{
  "num_hidden_layers": 9,
  "hidden_size": 192,
  "n_experts": 160,
  "experts_per_token": 4,
  "d_expert": 64,
  "d_shared_expert": 0,
  "hidden_act": "swiglu",
  "moe_layers": [0, 1, 2, 3, 4, 5, 6, 7, 8],
  "router_score": "softmax",
  "normalize_top_k": false,
  "routed_scale": 16.6,
  "balance_loss": 0.00228,
  "balance_bias": false,
  "router_z_loss": 0.0001,
  "init_std_router": 0.0242,
  "lr_router": 0.000551,
  "num_attention_heads": 12,
  "num_key_value_heads": 3,
  "head_dim": 32,
  "vocab_size": 16384,
  "norm": "rmsnorm",
  "norm_place": "pre",
  "norm_eps": 1e-06,
  "positions": "rope",
  "rope_theta": 10000.0,
  "rope_fraction": 0.25,
  "qk_norm": true,
  "attn_scale": 0.177,
  "tie_word_embeddings": false,
  "parallel_block": false,
  "init": "normal",
  "init_std_qkv": 0.0325,
  "init_std_o": 0.023,
  "init_std_up": 0.0325,
  "init_std_down": 0.0,
  "optimizer": "soap_variant",
  "learning_rate": 0.00392,
  "beta1": 0.95,
  "beta2": 0.95,
  "weight_decay": 0.019,
  "lr_head": 0.00874,
  "warmup_steps": 85,
  "schedule": "wsd",
  "decay_fraction": 0.901,
  "decay_shape": "pow",
  "final_lr_fraction": 0.0,
  "batch_tokens": 32768,
  "max_seq_len": 1024,
  "doc_mask": true,
  "z_loss": 1e-05,
  "train_tokens": 332400000,
  "max_steps": 10145,
  "dataset": "wikipedia_en"
}
Below are experts of layer 5 (counted from 0) of a mixture-of-experts language model. Rows are named down (a neuron's output weights, with its number) and show model dimensions 0-191. Each number is 500 + 50 x the weight over its row's rms, rounded and kept within 0 to 999. Numbers have three digits each.
Before each expert's rows: "comes before" lists some tokens at least twice as common just after its tokens as in all text. This comes from a sample of Wikipedia text that the model never trained on. Tokens count by the router's weight.

# expert 69
comes before: " ", "0 ", "1 ", "— ", "1", "2 "
down0:482436434472484489482524442472495549437545499506464491544525541555489421510565449464566582500496451528409510483528474474550515473451555426458560578539561514489430493606413519455479500488527406498420503518470605551491549589515432561522537550433447525465549522511528562409417587519534455507555485580423454534505485430462603536503544437421610548489494467507549490480525554451408476454490515530484539540490636513481475538503404486444503465554533387519534511566443555473554487514507529483511565479464486572543497431534377469565453366565500492547559583592542533520449513496481496553
down1:507485480607505491506479493558449453481399438591401404544513575638499508549418525561461482472504478503523493516448483381554440517505569494510557529498528546524483511493483472413450490460466501480558462555463456396511382461454593528503529497482564550459462542467448538574550564467483555587480441557499484472488521584569541449401497505479521507544446518462467535526468512546508578488510590517410516458523500542498423426540461602533516560531523528433407536525490502508535534526472401501593488486578488487507459495483582488549435599552448490454474389553561523514534613447421546521
down2:613536563542549463496475445452490446522469484506550515523457501539497492499451498524438393489448534560480491432442585538579514539471511447464508490503546476505513384340576567472585431525503471449438465471576525550468494459457496459432551501503502554454472505472491449401439511612539476524427478501393490433498461453564389548526520478391469573509494468435574524482506504481519455507535479615435373529510553452528501532596477486572463471524516548616548442475528428567482547486474545505522388516479408412561454506434543480500476554494470469435498501492438456486432477543532537540

# expert 38
comes before: ".", "| ", ", ", "–", "; ", "|"
down0:486526550470515431577421534542486495562480532533476529523553480560612546504478563591517467514511525501642522496450547433529544484481565564551469463543446457474565512528390496484427484407490520444411548395492413492469453491426603547389428531550460503509521507460438494479529468486439489519581462485522461477469482516535572455483419488469498529528434528458479597574590522541597535456464499539491470503557464508552413497521497488555553467430526514525431381536537499544468450527435501546459444544532431439300418479539441474441482446541471533548480479500509559518490515500571483463
down1:491511537548474517533489598558408478471520611556503571471595480372480433552564631548502517538455550538415409455386549489525557468397582493540578551522515470546540545497471450581523464491437477532475485462597486466482510523543499535424499539486446514467557398513534512501533494541469526474542472516470533472501446527586508599505567417539453511516502575550474449573469652539473520463527543465543548445482532484450434527473596509547466535537467498482535412468494554563484461512502508551524568470509452498487556488400588538486540587398468460527467553499440514542439523485400488462
down2:492505510428527506581532405490494496508473511457444493516524411619428494412466406445547548500426541517497590459495435429556505484550521441488445558490558517465563585450441538516420532450493502556443434506565544605464492538407582505458536523445526536504430602506569482482572600496541593493434509563468514556520584566527521511438499424503554505488525500549553568468487508618619456470525536467453520503572520432433518503439445509561536553460449530571504478448480506569516487489512470503454425469477496521470540539579437609427463460477497463428485609521512483533572521535563580529

# expert 144
comes before: "to ", "in ", "of ", "and ", "the ", "that "
down0:471514554444455568513578437504495589421566486529490493510559456506390549520493497511533466579425440511591535560560539469538480486479474403456443503384605567439465520450508504520471484536473494443540547450438451534458497480521533516398454524477521394495527520550423520539474470473552445529566534507608438480521559485544561442517450524545465505493538459429509392564484458521449516395543489562529500334521462509454555508528495548498469432460525515517565459412477496476554424527486621453536451399480477543513503439573415532476486452542467567450424499501463456468427436445414505472
down1:470484530451487570527584514444533426503502442515499436477468471456408495577460466452517530467506477454453512473472483589456541475467500438482480505544460604446476539445534578499534437517503508573467470420461563585517506553510394500563498474459412549443418548503537552453543489503504587526540514550480506477479522540410542525515532431534583523552532470467525517338464531557587530506486444495410423410495522509533594495551504457561447508423529582426538489512357549503533474504444455622475490478433417515441554476404584543589441554484531543460494521449421526528553416475474539509
down2:515485511529476485507526577518433554485545422496467523556490493443466486467491464431541494464530463427563497513500497567453438474497548505545538460494501478493484567552557496463449526524467520552519427458538480485505548549456481651575557451393463484448543558504605532552537507519510431612452550577459552559532465660449504500410419461494518491500561462435532466474598541439542508520462525402591525429549544419589582510463502516485490624519518533516526495554467458493566444438529491574457470452435559513500565493500575561614534515460491481475497476460514424601462452472401442596

# expert 68
comes before: "- ", "| ", "The ", "==", "In ", "== "
down0:509474380403487499526466506392517451550625547538502452477379608471562496509589494591531472429505510445434532518542512558533484443621585571505522547534536454481557462620586431449549528497490561506509487489506531583482487543479522529453535486559478543475536535553441477560574576535497485568497473499486489461489509446470496523436465569549457499523522502484445506404449492482474519521534551464551500627494557463446442434499524471427608383484572404451389517553549472443475522539498502458490527477587458492505537495485514546454581485542474393533451456437505482515416460519544504530
down1:532514486509461554513508480555517488587446524585527462571459478569452461502489578528453596491508514564460501535537549441562518468503562557381486547583470498501454584382483514542517512534502432502429505568508487568506444473468526530462500522638560477525493611622454496503487493597450419487532532573514468499596513449591424461482447540429516466408478467463460413520520508559522513466520543387420549460516501492506514462570575433370417548521497523466502446501526492463494479511504584464445557567377572445492476455472498432538475404551488483449501484414476465523438450448513491503
down2:531372501444517466488474473470465476535479594539444475518516392531440508421546530520468444523458552494535483407485521505478520586495493436497511539461550508526506545515490499529483487453541490526589495455431514487517407547545466443420457429541535518433551470519622511432550507414575511476497537461548473486437422452576457531422525478505588469489450455468512430531533430551503458562499520565478530462515541503518492540482554491391609489507439576473433520494351500568481580564475602423470537509496510551490517480477538474518497649615498582464481382489500497560528627474538563528

# expert 121
comes before: ".", "| ", "% ", ",", "|", "("
down0:442496487455456539473453582545593509445493559567503487433515522485526478422540467511562434487514473521553432444545486563517467552490464551474475503489483466655411526413500509453526547544433567427497519560489596423475421534555532495460462462472451544509542470552524504433470514493485536561545496422478429549497543465560672520576502491530562522502448476496534477451559565520502413505559504523462504446490508559409423514491471440511576450509457598488478568495476496573506483446531509561608559464475427562480446449527489502494529489448568492657533535453525527531539450372501420603
down1:506587578533499572478534523478561454558494588612472463450491509495423423469588544457555471462537465430522506455600468454517410441579492586533560446540445529557438527566450502451429517421557512467533601501514420416491493505415457463353516511492612484536531462495551528479541485422599394504603490486454536479453446581508488482401513564446432567551486512543536441488630607467496544528504450490495550513443577484512513507524527473479545539563453512493494502541516552482525465478439544475462496605435518537502567405444518458484497497497533497431492519496543486481498577560498506500
down2:447486475496483488572518492425510539503456561566541466593563514527549378469507403453475435460455372544458496538461511492388435576529492517469466445604536493497499492486505450499486524568517553546447545503462532563524599440561505569509566497523526476505442522423591507599515471501531399497515556547501414540578473528386523573509449478447413435436484479585502514457482521536607575494411531431525516507461478569582528492564575570495567533562571516473473528477630423539535517527448486486443592467479482411485549462516498455542452569489497541419483550537477488454518464511470536463

# expert 112
comes before: ".", "°", "% ", "″", "′", ") "
down0:478504447616570471571476516516437513482485483501487535538538498496521455491487552523454472498529535531527486440545381550559516457531539471499503459456514544475554448542527425481535515530484558406443394549468593510541545496559544504602521483590502487451527514517561484438438578533392549452491512619523497499480641567446531451451529448458561526526456464519417456507515510465415517476637551477475539521535478477474535520509416543495441411512487602526398441407525593510511537580501442450476477488599374528549540431446477498394491552498520470543507593446514540513557482466503529573
down1:486578570484440532471502552494463421597458577510525648500483547517566548490508512560492458532555450465587499500448538467541509537350489509500580430586517506520587488544459478567525542403548415525540566524512576546479501501482536497445463496516512522537478462402506477468510508514546471416533538417547420509497449475535462541568554484488343533497493544548567586486440525503645476532503499475504501545522425597467501476451436546423463468526518461551584547461434566484411539473543474480514540415423525460566526503549421399489470536431553465456489549459506467530537445502541548511
down2:450476544430493513569401438505382450511467506482504457539491479474555506453511490510535488546589545502511543576430481446618505467533414450443530441515503499507559547469449446569424483545564426509583461488468489433544476541523456523463639540460548574544469439459438488616530554462483577534519481579484515466437447491546496522474510501484613522541463507533479451550580527520535521491456479612535421519551556598543538548458450494504546499403473443512517389498377403535464536466523518530590514517471439431498456499461506456539500467548455518413580424512609541562505478517532574497

# expert 157
comes before: "| ", "by", "|", "(", ": ", "place "
down0:492462457513394468540478559584462637497533490417423486537537524495535491384488570538489536510505530523524494524477439602480436566487466483547510471415492512516508501497548521402527631606565503558507372492454529545616448448510535511504439450500466454516549491490452562532440578446536552612435451508448518524542480521502569429512485478389547613482490431514503525449516478544544464519512563471531545510544534427487481490525512445483577523526446560553600495501494496472410445560557460510470558436424535484521484511549421544449505499534500528495472531368481644551504490507467553472
down1:506567562398464400523539527518554593565495453486537565489529564437493597558359474463527503550437527537448491511497474509426439508469493481484433427468625541527528453532496474437436450525523406498561450547462435476407487424500505518445443444468557493476392564538494559504383416570512549542533485511475499417475470466502413480535445462534508565490509539518466482484578515446545487610527432566433423531471508424552517467541453525457433505505533524488462473400498542530513496515546581522510533453452514438483574425466519594436494618507421505451558496474488437409519470485489499555
down2:445526527493504523452516398487460475530465532479606449436491514433499517473405532428482489536544426514566526541420451654512533550566501482590515520399518525501604511409502476447445522523468510403530439491461459552459511433460443470536501502375511438497493535523450479434475506495487497513521572517422499506488492411605501565499401551534430545542552468486458567510490423447495532504460463517462485510483559374475463433515417619488460569463487489550466481494481489412556441542470460557376485432544501471465479530494527513431448413519569492505620514473599470509466463491466462420

# expert 128
comes before: " ", "0 ", "1 ", "— ", "2 ", "1"
down0:555456501503481585388534465558532544474463439485540517502470465496508510406523560416427531477461458490528522511473537455418485446393438474550482455442593466524555488496464595463439385437460512525468536386477565467531421440460381486440584480514467528401495480468578516535507411543513445500502521436463469471560480495531503562516490510497467528476576458508486468560546420406508455481494480520523413516467479506469516442473519511545388378486476515509536524519520389540521593519556471456496427419479463571530476462515532564463478486473517486536489413602407411575398491530583560519
down1:450491582495499647519506451507549578490585442511514483501518448379506525386570396435531458473447520584469488470508478458502448496514465459476509519528444537464482414540453501515509547546520489479474497513554517501438481573486526492482471503493563534547497463464407467548408508555531519468492492552566570580439576586503491467506484550569476546484562537462450443522527543429474489468535506477470516382442450507504601489508595472402529434368433470519471492561553552487512462429477476470503544456523481460572553534456441508571379466512468519572437493648548399486587466568542493438
down2:567515538447453522438493597503422480577499486541444411513459469555484554468489514448552432521470473555493551439438480582588558544477500393580487557517492489476438599452526532500503428525482494451444444497559534513455476497496469515475470500455577447485486539503641491465419492522509573533495467517493506581494501546552498493480489433378495573594504432434539477599497486425615488529417496439502463414517542498500558522621550622520455512468448498538496429486461406535637485624538552564464474523509503471472576477470529525486444538553492476445441457471464475499524496396508543554

# expert 86
comes before: ", ", ". ", "-", ".", "th ", ") "
down0:464551458424513554498481449472536419501481449593518514471490380406495559386519571505557546521484479524478484412524455566521515520542455514537486564480485535489505451522519562485487428519539546564458502427415517475544524465490609483508555500515547475496523447479532506451492483539577506551472454504528412547515518522560459520485519494628620524558465539491482525455515432476514502565564475514506452545577436563494496516479519534483495633473497412505496440513465467478512491503465442581503519596487440620407612394419514641491489550505507532474531613394395536509608521514468478530
down1:624503592524544528478542409477477548544513560507531563414501478421444525496394404557466507459432481557533542488436478470524499447490461527422531527534487499507496481474500543426512506486540538519494422598573572524520434406540570516612486464462477438584496487589416537547493514579474569424435436587463508534424510553569508455467527555456466452540458501458647483546504499422425477494424466508554601566623491503493459471417438553458540496497447550494540473463452531499493573509546507454517526542460466473428485507519466446472425473572526492558561558546506524553501557508611549519
down2:488458507535560468457485424538566457465475530514505600474509493455432517554407476476463532551572496493435514402497531522481538444524498601443413447518483523501391550452565562464441603482499479462542535557501397507459457487504414501500476433506535579509465551591406563514486556493529536498490535492581592529541457513546546588545449523445519488467541494499452414544508512499552474420555487520460519525503472504524547453517564505489551446565409436430479498471476657491522508433494465474464655480537479461513551479577580587489582508476567485504443408497423500570546510417571441573

# expert 21
comes before: "- ", "| ", "The ", "==", "In ", "== "
down0:560455534548495422583581565555492482611419490544504552404443461575422471521512514538519433493519470501364417510513568500478542458464414557465496549531398514541496504547396482475459473415494501551473428485443550536387480543481508504568487603526495457513535464524539431569382491494566494512442479566516526482483529527510433511510518392471578472540582476443520425576517421476458532476424548488477550668515488500447545472475504422479448527482575460472499479550433454514452462507446472470603535519391520558515449531547445484514449465493544522501430433491531536477424497506474499531
down1:533532502479486542450521473472473532436530475518454484524471549522541458515368486524549507484550416522482597471471540454502537476422543516511503462514489406617480584513417478498625478503567467519521433443459479514520541582464468511549494572455544418536533532520410507401543378582451552490562459444501508464536459470488391539443496467521501515477478570507574470495471430543446468430481462511571516596502470382614583398470453458513450445427437523613577508474496540445445490504517495583466510545534492401534461532531541425468481589480511427410515447404539500489499529479482546511
down2:480465548414464549483469472512510511429500522571462493570485513515449520554410545460508508584527447523532444486467483521528446449467525484512529432555436437462443485511503570426563533489549471493424602480468524515445487503492519474408545471518446509490442561526466411554561574470569535528548560431507460453540494540574547393479521485475471570480412577502497589608466481589565452490483523525470609646480512574437513521537448460468479490446517545538511533505517609485497471486521543396429466527445543413633490456567505424480520591556494485537418505491486502611501372535543533537

# expert 107
comes before: "by ", "in ", "to ", "and ", "as ", "with "
down0:474328456557575564502543477468548527504551505543448512515508503551499541534559554545501448442452608528395480553522456481433473496554487468473532435419481490442574427442587453500510490516424389486541484587515510530608562520520587533497478483515558422376534493571468524478462509554471486447458474493552498638426524440447556543521517467528444425490402546476422489526532462539491476546470519547567516511429514513533501614661529516452580545546586511606511487459493539464484565499493467457471533519453545523500569454528483538454603462541492458538503517543491518559504490511505488444
down1:443498406492560553469487440406405492490535515490568504495529501477432422514526363612515503569557494484539579548476469552454514504481516451431519527459557508427411517471439525515519493510513591435495466479479494496561483489481462511456503501439517499386493397507552505401599468531491429480548529462460468448573595493450428427483525479557511512515454446539535420434445480540362575384489518475509478431504503453528428504575553531523400505630459487502605493491505532590536535531507453544437495544557536412486522524526412526471498585573497526476518470562537505550566520489466535566
down2:555443593519474540444492535405577496529528421482462480380475405467488588559489546509460556559534569457448581468493506541554546458524527403431515526480386512432503569455501489513402448476445481499547501517485467521463541487443523506467580400510502589492499500513475536465522524477463575598447580496506451458491628391499489559451499469497519530502542483521478572459529446513578511466489521549459522419475438510522435559424506565492449421501570509516485472499400498540476559576438491504446451574535483552614472519560494532588486513482517516421494461423499571435525439604561416576

# expert 14
comes before: "\n", "\n\n", ", ", "s ", ". ", "."
down0:530516450470458458471578494443422502521459533439517466400506465559535554398544426442549530514546564460394469504485567450508549366506463534505494488520456536530441516515523506417533516560517485539572609466493468485408406480509489567583490442547471562552531384571484447595518541501460487514422525543419490448510532537461492569560439529497517539460521482529500540435568457419508520590407528456521433494422571484462521509484479620494528461427524499514577503508464586513476380509481517541472424497492414537511483546448499533472606551491567540513486546461504428571526530647487492490
down1:548446471434618454536503544486499490624609509552478543511535584511520513523480483493532520499502496526501501530531530526486518459535475423607558483502533439504573499581567472435452477393501488484377400492521543488439405538436518506484433511490486507517512386435518524533465473506488550513533473544486510503485481540507459543398512554529579509517427521484512401581569502474523531554431526468464438630496490401478578466434409453430504444502474481516453474509466544391547434531611464374477503510537590514555542569501435489444509462434457438521553444486461518556543517472388433519
down2:449520500467555440578502494579484454490479480422500469553535491437545577488476549607473556485469495508533636548555428480571602517519482489442509523514408533474431593505439455527468483521436497565462495475553464544553495447570475469442468582541515502503521447515558516396407504514526513406481569420544436486570468440565444550514540451523507450563502454498533520494514536482463567501496474549441525442453476527553430537471494408462446484549343521438579422549383496433523524551533465398471490479531450361509512464575489489490578531558455460462530440508546518460487451428527550575

# expert 92
comes before: "of ", "was ", "in ", "and ", "is ", "to "
down0:486399514590432518465546484457492467475529456507472509581503514546447607541445504501479493480437491457663478534482509547546569538560539492476556553440596509466514511434619531527515516513551500518429508519572437460593482469534466538489473394515458519537516571611522585498481493511533454487544461520486566652518484444500464519487574527443470461438540512497494438568545527464532474564535495481573467457536595477464447560436459592474416541498531503475494529503466580511505493518548449423485453573441626524380529511619515466488542443477480532537512407532572511493600468529510433456
down1:572486474550529540467499542547492593465484439459484530449458532456501434521514480487597558423416539499444458459462546490486510542473533499477559469570448533506460510462447509564436537456528454473500543418497480590537463523490569531471526508446474408461413451523511523517571516389614454525513497599446395487538457585517452572551447411555522518540520536559462397449582523506562509437494401515565551425451529536600514448449450504521574378527496572420529470445459589444471467448442414495519494504490541507523414581496395506593483505532524459525492515467533469439488473574531439426
down2:403521565561502467553492521484536533509562478514507527453462549514561479411499513535512550426546556573558516461562483484503427403550526532496569516507541618498532474414477485473535568544512537535519542423509548547547493479407561528445471483470532413523472480571462506528449474472426554490511468543583412432487590420507475493390513585528497533455474473485430435541482457477553454516385586560488484296528518569457518436505530452477478526460555450393358516579482460483462475537504461495478523513470510509424436571569539438483549429483510516487512470504507462536427534543520495393

# expert 77
comes before: "of ", "and ", "in ", "were ", "to ", "are "
down0:504476473492556551522549521543558450411533443506458517469529469532508554532535524479639594622568426520565609556582419531497522488483451509514567464427438580429456540540457501496512499515510547526527521472544495527596505539458548594517534557528519451457511466492476512532504477524444541495577520495530503437460462452430417474504511418559531573505538552474501586519570519486534464500447591489468517357503448424503556554454482476431534395460493452444456545590472521415475413467502497489446418554534467519488559453573446577546590530522473466570558452573474546483576458526386476452
down1:560478522428529489575519524445530564511494503473472522420497588489457585570495514480532476524394573529527540480444390556506530433457464510514505461490515487496492526602485522485420598557496594489299454537505551503519455526570528537468496542594421527551463449434455494519488451468475521487471471473461465442441438438482568547523529420501479415438506519483619479514447518533502572478534543538469545486547393433449448531505447541436395536502499572539519437498497557422450598528556554476440545451517488548531597428495491563480500550604480453511556471464492514486526560423418551467
down2:387538512502542398491488531537506508559399425468439547567477521538604584498489565483556496462541511559520424514542537477470558523464497391472491533534482531514534436441484602530481455500513471527587464502495442473488480542428484420472481442449513605560597475508471499470478491542490444435463499522448413577538485540610448572491486431489424615567466592447528522551527505455533506466504477485527530686439503521519476471421515525519588412451510525519568540481498602604456517560431457532557536565492508506488510504545556487515453488452569577502443505529572441469488533423556514509

# expert 76
comes before: ".", "°", ") ", ",", "% ", "; "
down0:575500535529533529499468478558373467485532572443483465559463397583443538496438521522441454553577538537521442507599565523485533479512525448489506508464473463465570489522361455561483489499576459380479473482521401516562500530549543504514396473529368530470493485515592479510527446414538484470552531522588520498490587552480556545486522454507567432453420487532477492424520453437445517485540548534412529505436517479395468539506442477486500466481488546563434567532431505515564464484417516469439396498446551569482536423466621542484455481477429532517448559513553440530450528411519466421
down1:549578532429548517515435527497484612504557499520457442469580565517510465498465572566491420563414478515508533455507465484547530523497516454443560432531494449472591557467465514518523402531556548552579579467516480488484479591519492503468486441531504485544480476517538558500486556489581517488436507451529484433525541523493510624559590543443513346499491466489516430543523510537506610517498457561466483583534435527494464449569480535448556490516493484424459415445519403573450485420379609559533526515488547460550488527648505468457560467443543493436526430601536521559497524555560430530
down2:532484505486536487547466403491515488446493513491529430518498570418474427471495469570587419439493440401505527465459546576488465488617509435494594599532548534463517530374521479532443464521451521498459516505447412637502436632469409553472483494524552403538469539533504457411494470503439517420507489534445440532550441427540638491478534539479576437471550501457554478440554572471505504441480555450478578579558531448492449505489542443494485553520484484578556539483477570524510524489431491475424575528532472488432469474514466471516487471442564478524522391476622440543558481486466467499

# expert 100
comes before: "of ", "in ", "was ", "to ", "and ", "for "
down0:507476539509407491513553494500553445514502517512464565473494500555575445520419531575441471433564462425501481402528576489489446445470470532465529539502551567538514471510539432437503496449523452559517530568497560449545468524482501409442463478468511468485508481628436428516492529543502399492399496501547550485528494482470501520470489517417537554531433557578490521516564517525322470518574469600494445576474509604566517546483399470484498498554542438456430512459442474583468540607457538503518592522552410476530425434565598424581535465402499476475458481571565512464518448520537549561
down1:465462448468547554609443497505474527543476406452470412510426485476523436458464549460462473448563570556533517464400491503474485479510586482569517555557461516522450458491553430487605544547491421535536406533469521491519468576533516558554528527472497481501467554488540500515496449531471458540519486473417490562565553551542543434535514344487575507589505455425565516456554499443508408486608409535492478549447524425558501492539525411586463473511473532543553497497474444560473495524494381446580471619490543540585472530496549526403516491505553595540530453556582476392507445503541445527
down2:533581521537516452526492546533575450557453581447511534532458502480470430440532529544443534522470532518501452446594417486505568403454528510459525596492479516450602548482462525558418488535520459626429522567578541436494544420458580584447519576528531475481469438460510515580506475525542507481529443507552519441564469475505481562453581522472521487473507456527514530550552498532417481527514512552535457601575410443462510568523499516433548440569537497578452553482542349460519481501524502483423491421457509472545525428476584500483555436462472525494482401418371477577424539554568533547